Weights of a small mixture-of-experts language model, trained from scratch on English Wikipedia.
Experts: 96 experts in each of 8 layers, 64 SwiGLU neurons an expert, 4 picks a token, a softmax router, a shared expert of 64 neurons.
Training: a variant of Muon for the experts, 506M tokens.
Below are experts of layer 4 (counted from 0) of a mixture-of-experts language model. Rows are named router (the router's row for the expert), gate (a neuron's input weights, with its number), up (a neuron's input weights, with its number), down (a neuron's output weights, with its number) and show model dimensions 0-127. Each number is 128 + 32 x the weight over its row's rms, rounded and kept within 0 to 255. Numbers have three digits each.
Before each expert's rows: a language model's description of what the expert responds to. This comes from a sample of Wikipedia text that the model never trained on.

# expert 63
It responds to: Nationality adjectives and country or city names like American, German, Czech, U.S., New York, often in tables, credits and bios.
router:118139092126162146128110100115094189045134159133108184165100121182121178134115121095078144100153182127163102108133181162127082189092191178102138127141146071113127134112040196118145108089126093136158137120158103107162142109108121139124098118145164171113114106129086182163151165157132100120153129068173109167105177162177156095126098186140081080166097113095156104129174153124122134126110
gate0:079127116165086097085093077173110126136199157116166123089125170151101129110195171139086127166140085110120135132157115157122198129156176131144123104114189127135175141106095112182087167113096157125087112076143118127139112121071090128099071112155119145076133218098089135141174078145117118045160142168094119155133129150172068134128126144140101191161102117132157095168101136109135122100120
up0:129127153215062132162141102099111181153100134205110112167154130138150083170178156092154168123127145142151100178108139108142162130147171129113114106152098126099114214125146101124111138115126134096088174174123123110135187190102114143155073157128097100133088158220118116166108138135149149120096127132128129177132112157216174113091057105128143135081139105122151148170109075122111149123178
down0:167107136155149118174110147174139120171179088146109098086132095106145097147118102170106141103127115134095168114144082151102106136095144080157086181152085098149139081123084121224168147108150147168086157140150115097176114205129113106112133143087133158130129138173163128110071114153154167166129101169142135158148140082164121164095179118017119131118132131120160195170085105157072114154135
gate1:109179104163105121168171139186106105144127109182131126170164147181113113103129119136103181090091180106175124186136163103166179131135186139131153107161174115110136108126106138078084155169128161133189076159104122151102088114070131092156143100112100134073098107117173103108110116211112141104138093125155152136188109121157096128099153175111118058102146113129152151149129087132103045186160
up1:124140084146105147166124117194117212133128131137172123163077122132123168182140184096154115122116096145134073160134096146141074120163097089107047098152133164121087173139121182131090138126200043125119115125108098120136121113110167115161170127097155172187133148131124142146091102117066143082130124145158119099158101135111205126090097085117097183165101147162107109129129161181154092078139
down1:084167028154140102125160057092152099130134096125109102093173092169147128142098096152164108120107189150075120107121123123120139154126152168109129153187192123104098160089084098097136103143103180129130203104099171080153141166142174130074108147153151121068149150161102091128154130140189162132174166143150151167132119146124109072112143155139148113152192153194122131159119148080174121128117
gate2:163131076121121117129082147157154115082165129107131117083112087121134105142117123116113162124039138147145092050131100139120092116212126172174137157158110168073178126091135144091136123192129057103105093132159128096108153142157132095141102143115121153120060091061117101072134122152157159148165080152135100107113187174094142151142072126157094137105111150052088144103170119146123174130082
up2:201139185099112090086127098095112096088123216126163087150118115111130105092113135083121154100102145124117101119141130163038092081112060094153094116099127098173184125177124145092163039089148133117194103124090138124128132132154112096141163170120133146154122098082131134131078120081112111125110113124103119149138128131159124081059075141118135134170084149093098132205133159129099127076121
down2:135113086125109109139108113115177131116152101143171146103102101142135149101190105154116158108127172084146113160162178133096070165104153100106182120181082058103096129150084146116089133098131071141154100124111090095069128216162188076123085112113152057128083133110078135135125133120146118064128120171114144108114170205110184061126123172098105185138118137083141157106121141125139123152136
gate3:133122067147121101100157160092108160134110139077135132147122083156147108044121140152071102151129110134118073090099092140163178181109106092174170126131104135069167135124114143125161105125114078146080158155109113091114091118116086108124116117134135156102107150047128111145162123126203056094171130171105146164196149143172117115060126123160091148163097094165078110095145143207098101118121
up3:175167149109092170114124179112150108091115156167128102115142151184128098169061133069065121103150077091102122137087130156070140160143146099182187085129100100165147159106130150186146136122123177109102120149064084128128163129158094124096069153077156080086134153142136183077152121192150134106125125128118127095138128125086130121106155118065162185118128177101120161079125191121181124116141
down3:130135075162166115098161082106086123101107090089128150160145146102126149110162171158154161197177131073099171111127207122104102082123156154124134102154130095079087142136131133081112144163156194114088115108118170102139074102104166092103154145113110145131129158118113135186104098143141158101156138095184136163204202142145107095097156118102195139125160100148122053196176131121121140141103
gate4:060176098115092068139123085118096124139131162107189061084069144168133151136111111103106150130111118099131158175112146117167115209134110156166085088092158097080167145149148142139083053135106096121175163206165152105097147114056099111123140104100141151167117169088125120160132162129134183166130111059122113160138123102111145153130129135110059132113108164088116112163098103123103154150175
up4:105146126133065178103132135135093196136130126076138114079127110090161127115068084122173117142149157122123172146150132147124139075111127068143125119170146123099171132117135183098124131081098126134110141196108181143131119093114129168137172105116186115129084139073159054105172067137100141107145147108093162094055117136129092119119165136138057174081187132106162154069199089143121108136155
down4:090044148115124119141129128147154163100153090127126187115126133178082136157106128149123140051142136169156090123156178155111110151199155157101156120148115100078139136097128151167190098115080188110175146161104150153127088101189116075129092137133119110178187176109115118175065060078110109096147168072159129112136102134122136068138138086121185104149101118145155128139150163081101135116156
gate5:131124088166143183101111119169066104113105101058045079164166082122144076143130124108124143080125116082119160162092129101117152111106187089171163129058174128087149144058125119136132059098139162124121093076093151126126120109142107128122106116081144122125135116093129167123111129168148161126185099132080071109183066152113108120127162099223157128137126096129140133158118177114155117115095
up5:100132109134171092109091151117101170097122073131077047104206164180195142149140112094139133146064162052135170119137147150107167142186167106112186067133170121128086125121184123119067128142114131112136128121145096167069124086122116162130155113093116163183123146111105128172146131164157130093116152174161153119139146126182129102156067135148151149126117119084191104159160101161103092123098
down5:171159112143111129151103147162136142121119125192128116125120133144090121172175097121131093123125125158137082120120122194175127092164144178133117120121137141082115149141109117141137158116092175160139173198164121124160183160106145162111125112087168119166170121128137149191169137152159086198122156126113110102184107118071114132029127084072095088206143122093123116094133125170157182173046
gate6:131176147103120130087144084049158080098067099146163132084093099130124072138179117117085136118105127171120197153164130058178164119077163126163129156148105111152097137153095122089157066093129129114070198161140138136162119150118135135152165089103099141115113155099156124123099130134177154127133129045084124108091128191189170099116076108086117107078128094147147120123110162150140170119101
up6:091130155117098057133128142118093159134144106157105090136124154110119138145129127148150142130140160107123090128110066147146137167078131145078090120102158131172106185116114170139125076143125106203086162113142099083078150110093164103149110124091125144148147112196132119148041113142071146124102143132163176090126139144084163177114111103086098062163144071119133078126228049110173131098132
down6:177113148174121104095191146125099138139141146103132097180144160117072085176123129083079116087143062148162165155071125093186121113126124148111168065102145159117162128109112109145097129107145190093167127183089111148110098083142070121133131107073123160124103126130104142151121151165176157159140201075127086109167116161102179152151051137118079124077160196091123108114148133098117134109095
gate7:085157168113081125169109049097126113118128124125168140184118198087162113138154119126158169092110133118150099054097110125091159140131112108115077088153119083152147196126188125116132101100088120119116111121077111102152164126085180113110102070112132140070133185127126093095136149122106117108171089094129178089097137178153121106140090231127105109109183168131104140132083129128085108084164
up7:091175087141121198103149124134136157100100114174162121139108119136132160082139161153128092110137134141177084142081141140148170117102117070118148166118116158078186119143086146075108053102162090066152150113187154156067095101191129123061153175112133132072098101164063088146124138151119142103104139068137095171096109137081069147135138080099114165143135129065110106141127109105112115092108
down7:095109087123109125152115122088074164140153192134138146203155115163123081131139062109165174107097142111165130153132099134173099115092097100169115177116161128071134123087153134101112135172145126133179183119143157097132083123135138164154117110148076133129171177161138093119115161144097132102175162145101207067113126093185079146151073157196118072107131170175157133174137120154098098095094
gate8:149107138118136106128160113106120125166128138094151112171141096182032067169046134100059140165138122142165089123148154100113089122160083092135130102166082103151153150155143118081172132156172080072133153084083112168130164122128129096122112116153173083134082063126127051129178092090144132118110143090146132124131080090125102121141117138165115148141121124133111130202118202127148166067145
up8:124089144094153129082142126120193084096081109146163055178196106143123125164105098105083114114108101083108102102155156109139137112083089147151099087169096165082108154120132104114102110130159150087114109097150133186128141139178159176123111157126120124190118166210139114092096126120132130110069108145149046150158089076136093101126130091145091148104176080121101158140086073115170164100180
down8:138189105122117129081114120132133148168170078076109181143097114094093142090081125112098212123185161143169120111058122111111136154073128158054124112099161089145129122105132164169125086097103105126200122112119044136118111133096073138104096126139105136097107190091155143101108152091109120169176120145153148104150137142111093128088122117150107151125099205084159139086129138125176123195088
gate9:103126095136110125113137182113125143052127172146114125136098085137129166117117142186131073078109148125160041077162149175141127196117126133098157112142122141123177130164132167151146109064170116090145107103133149123133124130136132149123111135139052105087075205126100098121109166152123112089143152148158133138104144136132075165120152132093137107151113163048143105117164045091078095143034
up9:124117121114116095188100112072160069102083179109136175112104187166088125146102077099182113079131184134068157151108072093151123149141119126166141152142123205109119157103169116140134166103124143101112131107133091100061149116085142104068144123064175066099122112153139095115090099132111152150160124085112099160078204123140140126102160142156164097153175092112121110135078120135064126148105
down9:132111115209122086207085140142108134150134144097118193188161109136054070162145170139181098086130170158132155143126149148114122131130136142137096107114166130106101168079107150129152150124094054138150119072106115084117069104139144076135125091155142156166097154137101124099091139175104106136119176158200064131112124163110112135110147146107139072084204131098141131116087090067115111122152
gate10:152111111111086140186126144070092094070094036179109142125094113162149142127125132206142123153128148099127123103205121088130095140133099145144155121151123152138119133091110204124191227116137103159134051224116102139114088149108125180125128118108162111126142160127101150152129165140103114113115103119175159212091103169128117135140096114123162125110163096112142144095108156105142149163110
up10:098174120186066130217115138170117137181124195157119139092103143118151112190129102160079160167126120108124096083079120140100097132093167080176134154117208125169048143143116128126126131095140152163130123110143145161144090115115063105125163142099155107156082185130106171161115158166172194058127140113129132155093164163107150109136164152123098114140152142078100113154160142119134188127120
down10:103197110090114139149111114111082105080131116158110188110102108144084090095064099151110116136154106100161145101104110130080108156100128167147144114117161132183110103107160135177111116147068086162132131201117116119164180119091167115157133206175113172076156083113200114102126147084164140126156126120193075125147106105147076114160115090169110120183157176105138174092140118113152153186126

# expert 37
It responds to: Final pieces of place, country and Latin names, often after in or of, such as Guine-a, T-aiwan, shire, idae.
router:149150142140208090146125094149140216104126098134107159143182130157102186119078118099097089121174136127142093140127163151154091152147116172174115102102170118104102177084062178121131099175091116143153114140142089106153153161103116084147120151153181186117147108146187153133105135139162081089153085086147099123070174165136146103156129172155053064179125147100137127114151169108140168135140
gate0:135135102174101076166080096130120108076133078122102105165068118136145119157125131133119139189111158069135147101103130137103102150151147133165088128163081148120099116143157129098158098164144179150094070164148071116114138107131078186102151152150149128111156135077157116105145115142125128198170116102122064116074189186150108094051043162114118102137070121130130092128082125072093166126147
up0:132115124113144099128113044110140106096118199081155108104095121084107108127147129075124142049067183170125132070079103119119141117145120121169185090077142174060148146140124165135145142165117129152135071126142110126115133143157129127132090137127079117122189116101134140084081137147121121109089165045142125158112156069146051062157132123127118074113151115101118092175102104169107124167173
down0:220135120116140114156106083153137126088148180151115147167128118141139156159131136165140159125057151071082128157191148161103144212096157156121103124132143154135180098085105111108113210068126136169124105184112108138119113136171141110149084204096118126109139101157126106173144139166155149118094114146119123149138123123165113152094135122133094139157091134118130083208058191181170124085138
gate1:084108171128082089156180166134093153175173155113073127110134072079127113130171102122180093106131132149134096117124175140113158060098167094133105096066085156091054140131105171113161106117143168120192165093089082163169154151144083119087146122082161147125164128105135145139120115082155165138173168118161126122159107143114115152140064148140083159179147153137087050120071142137129115107154
up1:162119151131112122165114102149093073116120161129182177110097111121131120098160143175139101117110075155131101087071127132160146080095136156145179136123118137097190149090162087144140121088186162126084194168138073157110116162161207120099083149135113132128150095069145120094167112105140120069145068124123129052157139143150148107060179172127116098126145130142100148084148107079087099059118
down1:123102185103144093143147138160102061164106166125117127174119105161140149117098117137133074157145114183112124127129132135186201089131155133151201149133095121173129163161145175093096157069196141051095100139179107149133122136121132116118138138061155122132134152121178200148170162127167156120117205123100161128129195110136096118114122102121119123160118196139097144161088077165145063111114
gate2:148106072121113134112136173122133175136133104129134153078097102103147134132153118128138128122167151105120093140124194142122125145102105193112127095102072102069111134146149161156116075092072133114136153213153109134117133126029074144201175140127132114129144155109144143140147118122120158094154055191163146166161116077154188101061142133142158179155109151138147080082140090086179087091110
up2:082054092193132053165138119101148137129126098064147123139135085132111085126116140099178103169125137139131091141066154209124134086140156164158153140154170167134141129142147157073112122170135144115167144187074095106096172076124129083111124153142158159118189105118175087118102147104159141063113156118131137145133193109138121106119151060108139090081172137142101137149140146153176198128108
down2:072084160158112135185131115155123081153174082127081101137182123147095082169099136162136101142174118154114162122081125165158153123119190128152135082148122130165122063084102132091117098157155117108062157111082110118218113121179200165117141172113181098148133113112080121134083117112121123113140123161112093139116125127114080092172143184137106076117161145099169129142150140171056181116096
gate3:146108112123153116118134076144150160110137099091126084127140155134135097122074151046160154097124124086063148188187116187166176142148166132139177141077159116136132108159070187150134124129180091124115155151079158117156158119145104160087106115146113154122127144121097132160149209184104114131141086181122062148146214136073074113095095165085108114115066127139141158137126103145160112116153
up3:141128102091122120138125148095171102093134088128061143162089149102083135143117116150102124107084074156170093130091078089131133132144117161140056176185115085151100084136152118109127120128133049117108189108103125132118130092110163119105153108140114082084084122125159130133133101133097084126128179092106055115107097086150150106088084123225096109083165120114182120116109078168170165197161
down3:119122137155163067199153195145126122145172124117108157178118146187102185130064129161108136156132140065126086122113165155136182111121127106074173140159142174137156140100108124109154122166155144097060126127146122170126127149108092158067176084147178148092150158076083147101101172111127169148115190127139166085130064117120132118139146173167117100150076111088089148132127076116162107072094
gate4:086100107144102109148129089110089107110124121102126128155118159163105112139133094150114064117159134100136082097101146138177151077135126105139154131135179126166130198100109109072132102158146110103092083161076141145072122119185148109101104120117177099139140089113217132155169128127139161194132115114142105198098198138208100055127144094171183164126151128121129080121131187175174157137150
up4:129082115147166152139160159143073144159157143084096141133164137135175189107142117134104067107125105092109150164109157103105159088076037130074088082139116064197134116132075113106144152116148143145115208120185100150170124088142135164093096165170133165170126152060107091107160147150129107129073098113117157072146092089152142103143198114136143116104139157114146168077137144115116166117130
down4:151138077104121138125152167204120121204193103101187118083164147092109074109107134110110122102172101164102120137093131125134079115152079153085061096137068066073157153153140109153165104167112136115092195099179185118160199164128105117140149109147108133071125096144135085118112103160139128091091075155132115121107101122150143153137094093080106136128085118132086116135074078101142126113159
gate5:153136126081076130143084127138182117110142059098110069126122132141098179112084117089146097121144140124089115112140133157223161108134084098113127139105130178041091135117054140139121148116165101134173133110147146150100138093116137153084100120170133132124165145194065090152133126100145101123205156111098169102067130129101171152152121147170068162068147135176125102123144127149100125065166
up5:124149128088058162120117147139144121136180133127151138112136151151088119090136099139086112109158103058171196126104116113144123127076122060136132106127133190137131173145145174150157149139117087124093111044108110137086111144134134118182159104120094087140137030179123139133129172152172107105132140067148109072120105186046145112083151178131095154143156080111111074141165125104081087114133
down5:161095109150072138126127060144133171104160142122108096078134093087158131099070082162091113148103186077063156135158118154135152124131130167175138081129102087164102111104137079116201160120145103159124134131084186132108101133182169110097171100126158121123126117114018142144133165118113144154148112084093094176141113146114093097123080104083086182089102126107087109184134132123124074149107
gate6:149117105074104152135113093123148102161167190139125109115117118128106201121201135175144095146113104149087116114127127159147060164135107113150110087111132135138160183111076182146093128177148111069177075174065194094124156158115138155103166137109099130134143173119156137109131136133053108218118108136182178141106172107163110172132098136160119111167128079119142126184165115142099179126155
up6:122105100151149080124138154106153133151143206152091138098140193076110083192086082127110110176139095127127135122132115104103119099091142168124123192084113143064127131197138131134220106121119147154110088092155104091123172115112113098166173117092089114128114103155137161085095110128175127140127142106192047145133120130152121084130134107099131103110130170194101183148120083072195134121096
down6:037154060207130134129160089125160166160181140154151159081172152072123111100086137202098135112121105177153130117053139127083112124085112133188162110159104103161115094136149161140126137125140133119166123136202114120151156120146077142184175161143082117149103139094112100106167085125126119129130136112154154128100133115127163107147129095114204171119115111184106123157146156071129150116056
gate7:105115127134118151119155075095111081140165047144163144139105149170111100133121152146089102147153115177164075141123160128185147104134123109164095066098068092140174137112101108105108154114139130101124080127092162052160182097130119118156157117157189112086086146138169142118135147165147158077111183119084140111093107165105108048171110097192091166141146164158088129194117128125094088172151
up7:123083108109142114125090089046123154153191150087114128166136090132120116096117092188049116125126165154179121098118136128158107080184158115093184167113105101135141146070110109086100135092149171098099117122116095130088130088185106056160081178158064075114127098100133113097136195137069121124163120137087159109148113134141134074134146123147107170129111151200131191135145115102137142127111
down7:111128159128169142119152084153170112147117085123124143174129141073135163108067124180096096103113101116137122106165059086119110166114134137091104155130139141098090140140161091091123145147148150125086134098129173135154187051151108151127106205075097180135183144117128110127119210119170160077097157082097105087161121074164185120149119091164122132178155078081163125096128103196106137148097
gate8:105139095130125105168178135114156085173104116097163151075123136155112138119089192076143133197134112099108135196088153131133150126128118166137192123164175108131119152114097182134103153124153187112047176110179133107104117136103137139136089169169121138053106157167163086126156161105116089115094112096166166130120123109162194143034132112157049162121124096168130118096136146112102095131152
up8:139097153145146088174115082114153100112102158058125184137127081151133148131121057143153199128153187174162110170162177152201120104189120121088138116101175108153153134142125148141143104112097145131124146123056139205148149099054148095153116090118110128196140143134156102114151093172174118165101139152130209121125160114103138134132133183109142081152109118135095095115156073143144080141094
down8:076148136131088188090150173098116067148089132111153173118145166117078174106151118127144155115093112133141119126113158074153136136138131067079077157151124144160103140142151103136230133089142171091123094121161097178120129117088080132113113095094090121144136136143101111164112106065178128124065078062119141132119114167081100128073113158137134090078149163085101103167114177117203111105156
gate9:175139107101125114093172129164136133100098155122118086191174119094161122186184114134116101134125123180144133050070154104153164101100115115104109091122138086185094113120111165147116152127148140144161105135143146152138170176141125123106229084174135094117120132166136159203097124118169145136117146097133174110174148173094186114159164138157098121179157044160076112162100112108132077125157
up9:105164145175119100094107097115158071100063099170129085162166140084148074195063109196125156144146083114129155087141117142133148160088128131075154159079139099136207125096144112089112107106157121099123114115080114175125133132143067160067133134128114125163131120141154158140153144125139171158115159118122103109103115112143064179167153097142129097133117200147113102093119127155215130048133
down9:103166172121107116114155171107121134127104128117174098170059175113138081059142153174126167194143160116139141127050086137113142211130113175119176088130154115146199123154142178095174132149130108104091124171097171147129116070116133103111134131157075089118102143082126177105142154099080095124155124174141135104183103111130166129146119142098132123151093102175082198138130146115092072145082
gate10:128158135128118122195093091144141079126177098158080090124128144138119151129112149138116136160133195102127120123112097146124102180172160137172165126128172183174139187153081168165151114151162115182196116187116096095115113124109107082146159109000123164148120143143145134126145087103134154151156145137147149138135207150111133172157080083141077168122118147136161156189175106140154144142142
up10:209173112136073177089151146098069162145131135156146147172075095133097100170178200103104126154182137140103088129144097174188112140151070106095156163110136142179128171152122142118161120163125156141123100147126146151182154089120115101114204100098101114085151179163133166109128109166141087149134149104099124145163158074126164104171085151192159145137070129086092172099132168129123104132135
down10:149155131152124086144092092156088157137154092091098162217159110157120151113100143156171045155152184083150151150154155185071105189099179096136145140112165135156125143128107142104147105122119101178109115151153106158123135156116127151108170092136142134080140125093119146155157124066119206176129093094110124137113210184117095105139106098130132097103218151141149126159169120103149085149169

# expert 31
It responds to: Section headings, infobox labels and category nouns after line breaks, such as Awards, Life and career, Scientific classification, °W.
router:122128133148124088097136117194163120165102161151084190121171180183130085132157099170133158132097092121121134093177144152154114152132130136127091165196151129124096124099064109143072137167152108140088142099074112102172088145136156178125153053148077145094125174128159086103123092170077154094154111114128113181185124116099067115131140189200123110123151123162162145153142158183105076129135
gate28:120073148127118110199113134127110119122156139135127078125153147160072146107163126153127115109131155119211151079141166110111113133079138117102182113150101168122113194157120101149163133192113153117130198114136117070127151145105177103098135103166072150081107154108168120100111088189112053119143122104136164092099115042223126130124198171141146164130099124154138133105119110074153157107124
up28:135076145137070204193126104103157121118075125118144114147139088130138133105066190235154077125162160198151121126112123141173135112172165146093148151112161100162167141138152173126153133133162132082089122136136189098098096178138128168104080100131094184149100171113127108121107125151176107194138175118119086129127087146096118147167102136105113155173135138121154143075180121113176108135105
down28:126143146163128148141082179125122077158130146131137175102159063108133104097187137163090067126145105111131107103152100098164102178139141102146157147161129079169075054107097141163175153121133049138170111087088146173130100143165129181127160125155111124088144147131089161110046128089113092117139114158102193160147096114133069112078124165091138136096156126109140138137222155154116108135083
gate29:131137171127121169136156151173200194152088109120105144112025140151122121125097093111103140125076146060137107187131109132133113129157077074147076087147104132071148074126164104099070118162128093168123122116073086171140108147109155066122118121099031160118121120122122133161125100181112150100144143094143127160050144129100081122113112163162096181140126104109121165112124149102120105106153
up29:105131114112138142173145125072101157084095128149121144113126097133119143158132143140170157148178165145127142092103139156109173162184140087176157134147149097140130143099076075112147160115139111169094041104140149156130084097167154140137084189147089121138153131121144159078074063162161114164146113148133203098142068118201099135150136185147132135177039095137142175116174127125160154185125
down29:124088180129128108148112156147149115179139079166140133109180126125192146142126155144159141133129144131143130058143113139148094140163105168174227050069164136102095122109131185100088138105089099197119135131124091154091137188212182162132188097112121118165145162147100088094111119174130145082163140163160145169124139103171173091094148166163127122188118103110117119123135144109116122129092
gate30:096085129049080178148105102099192138142098180151142136153139160113151118110173203167107130098145110101088160169148145082120089148155096144100133111113094130085097142158134142183092104160109095211149108115172168095124153148160139095098159077164105083125115058068138128124118059190111135152123107147096096125165106080124123147130123149159198102144151131162133106157135125067112140127169
up30:111087173108141128141137106098118147128149078126180075167096079111096072110157157090134138105163125155098110105098105146072125090098183101148175150109094116149158071075152150134121125146089205131128069121128129120138172139129091181163112138218091149097068127062174093077098140063153148073069136121153141139165091156115133128106133115080090142156135103145090107138116171085132110139130
down30:102097154187190104172163167149140134161156112078148046104142102095149196114084165121113149138179130100168110119053100093138156110166179139090125088145128133127142152134136142181161188105108147127116138152144137077111170132122124080097126133160098113107193150117125137164146182096146086034099122095102142115106129152126137139132070104081039106116088123129131120153149156165141088127091
gate31:119149084163128073166112183196116120151128130139084163141098077175151173166148128080110177093062138087091087122148116170148109168122143168116077163163168157152072111131111093119159108166127132140135133139118108164112124089137116159150132085084144127044170145103106088125120090168096121098139103134114113172126121127147121148070169122107097062146060075109171093141122077090171114149072
up31:209160137074100181085175172121097133152148132143103170148202126074133128107117162071141136086144120122185141108093122130121099093116164136156104160152172106045118128111136116151137141125137135173121137107129143200128130103120133145105133121113100175087138170166108165076156120160115116060081133127077122157191122080132131160129085105061122186067165135107104122083163178133176119151154
down31:126183081161079107158168111142169123173108150092132100158155190186105187145152104168168140108159113106089111105124039125185144076173068089174162124113171144121132171107118120074167125109129140153130151153150119141112175151160104150084140087113103143094168192108097134151123094136231129152101071131141132131133162188108106145114131145097137105117104109100097184116109109133154146120086
gate32:129081144124150143144108214114128156175138069167106152089111106151142120108153130120188143141198070114163119125118155124153150158090108148095146155124142183066091139083077101143035187099126147104123096113079154143159081112156087112149083053173095139118094171097139130148140112151157149109144204119125208173134105128121096138165119135124089155140104115108146110161112082149145148110165
up32:132124091094132126116135095150028145137158137107168143160101105130157127156184139151128141159183097098122138132136140119140144176164155122088166150187111108094093111096088137151116130150137107145064156157110095182143113152133097070083138140129124207101060126124126112088138099162083097127159156111102211104196097165161128167158108154118151102092089166099133074099062168114137086167090
down32:154158149142193129125174100068119136160152116108089183148099120160051096140142124174116158079181178074123128115127166089116082090161147175101164192126128155143149113100090145097115127162108129108175123157146145139129187123167165190107131107152089111099186133163146137146142133175112183093183216133145139155188058076100178130159137135110108115138130150139110170127111135147127169123140
gate33:049157114136098079146070130158108120121096157086157115103071171167153117104112154180182182140154117095198129090146094068161097140124104140135115175145187105077148140077098109127138144119138063140184127160095090116144157162109095125135120099120139167121117099151085203138097079115130070138103111112119164135071121106141103116121089179178062139110090147070111116144109147093098136118157
up33:173134116126147140111132151079141126144125161139056139083076091135139129124155098110104126157164123125100155133165123138151177146116163139127113109137110144092147104080151070205094127146135102143077172151124124157115137205150194082136106059126187175126169183120079131167132108053121078141077109124078116138121121138163079131087047123124161165182130177083133145149138146146100188154132
down33:154129163064147153161141113110132142146217090124151099129176121162107094152037145069065135141126067118114153123110112124091105145147103126117119110189155105088147072094122114144077180172124101140166115124143112177140103151072119125139145176153123125090108067138139119180065088126096161113057170128125081134084144121133123101162081160143100127159116139100108152068098185137078146117124
gate34:129092192120140090092058116117105137137094193072102139135156146124099107079137147159118139135168130052066117143126146120179133138105123114155146077064122056125041196154143098149142186156134098098165139136163100135141107084158143189153144096162064089075114169142117144108116180117115132077135154100109122177095152142132107097097162120152136108151086105133187138120159138151115096157142
up34:167114125072120105189122146092131129123141094116141076170116091176170128137159116110123175166124130088144117128184154135109126173109132150098045118218119090142131160147185182168133125176120160173122164088105159061121139121133072062063130083144087141085118153099182154140115111133135063090147105135117140177110129092154077106146131179133120131132114142139119167161171140162164144171085
down34:122176160139115155121065167145175140154133149163137152154108138163147093070137135084111141113105105186113114130134143089142105161072173111161085150117173099121190149177134100140078125124090157122082120153193082121097134100148121130134174082153178070141154160101137151052098149125140119115107119155193108131077130125109165102172071159068118102112195128107200125119143146052158159133127
gate35:116157146173102092121152137201087134130104154192101124140137126128169145103096084166133135166113143092197134144057162119148158128117150078135107158117115170161145142055125078099048160167165139116068132177170165113112132151120094155192126070140134167107157102169117147145067133137099163086104150157113164116128085097148191093129146132117107128169103090159095117193093167132148098159117
up35:131104151079132158131160191135109161159148120098109116141068117184120131131150111107168169112135154098186108129132167120152143162149096075144206160126208144157117156141134163121159150104102180182139141145130143117190137124103126127160124150096120200107080158210139112127148100142098115095082118101126120058125091167101152057132151136086161155106073129149129138135146076178053125089164
down35:143162116128137153152131084088149142129150120166151126097123167106083091104090120106160125214082136132126106181084129101087140095110134142103153116163103157020118201149144120115164110127089178079096160125142121144148145120136125147042133123150103121083119168164185176175099129137118117153051177089157118160117165095149102110180123112132125136128101076124133130149096077102159157189074
gate36:105107111174143067134141112150085134165131126086107135134171193156161106115157168154136191159107068109157171199099107131156088118143153142170113138111114101087131176121133124121133093220111121106107161179117129018165136118131155064131095127054121104106161138116142135130136094125113119164118117119141181123165093050129106130111110154147116142117058192189141106106117105105118118109103
up36:066074121184089210079118111137182094165120135146098160106134164139148141124135198068139117133143111135105167146126169127162122141167100105147100119124063146158093141085081150078105149142159140066132124132149074117136153099164133117081158125151133096130134099148148074116168170164089153161153075125125144124117073098213107174116082121077123160110100148105110087142147103171080084098092
down36:166078125101116111152181144147114203128084101190186117120172114092135172126104167120152103096045164152116077087118206173108153138096087117130131120155119111087192085129172114140167122134145111155136073138117079134185168107118108133130123074128106169176160121059180126140124159171113099070113170094126128119095158169153085140094111156092064111156131135090117131139158147130116102128141
gate37:085124144178123104111150086105152117121140090117124176139171208090189110130124164117159173081178112106148078086136165183104180148081143121169113125141160136140124149057145163139131142154142106125089097122147131117142174087124162137058126097092198153115168123119195120153131117129107153134147132147135145125110175097206127148196094148163080095113121150117070156120114205122161145077155
up37:134110141139116197097101118103129140119171144121059161135157099113133088186126107143086096156100144054134139121183144172152153090092187159067128121088135132145132197075107103085103128123111145147131135040140166157089131175121114075129131131128106148171151202131122119101104222127087056132156119109122108184111116081093156095159130119112103119106108130153146128152142154170186150091136
down37:167135123072202146104111100074134145111080151145101119112143126091054103123109082137072135107153162133118135132134141126121107117164135109103151162100072126096173176084087089052138119088118115118164151117143143101191090171116126051114138102132103138080126180133164095121132153124127152155109154073132140094086151109087175140136141124136120096159159036183087080122140087191119147128185
gate38:102109029133164114135122128078124119173125184140094064121132152151158110097112094094136124091110114110074124093176103130109122120112111134095130138096121201125134140101120133148098120145158107182141064122100150071188121117102133093097142156108098114093157116130145204141129068132121098141141085146162185088141167151083150126111086154161195125044148034143106117166112155116113144101095
up38:159180112124191094129141145110103176150137127108116064195152125089151160131111120141046175155135101141181134127106168040081134139156159095110074105158147140136124089113129085155118117125151101109104169130158101113154148057151154147162128071077169151100122153088139130132140091120169079137158094166116139105064103123129095089124107080176167162092090113083150079126174089182134143104127
down38:157100134141056164122104147075059085148118126146148112147130160124144074174170186073140164172109154160148094177134161135129128143182131125119120109143199090144172104141170131162184165136171125144129096185167072152117086191127103190179148144137119098152122171174112095084138132094129152111105149098124119120102053087133133145146103115174135083083110128150143100166126089118092105080168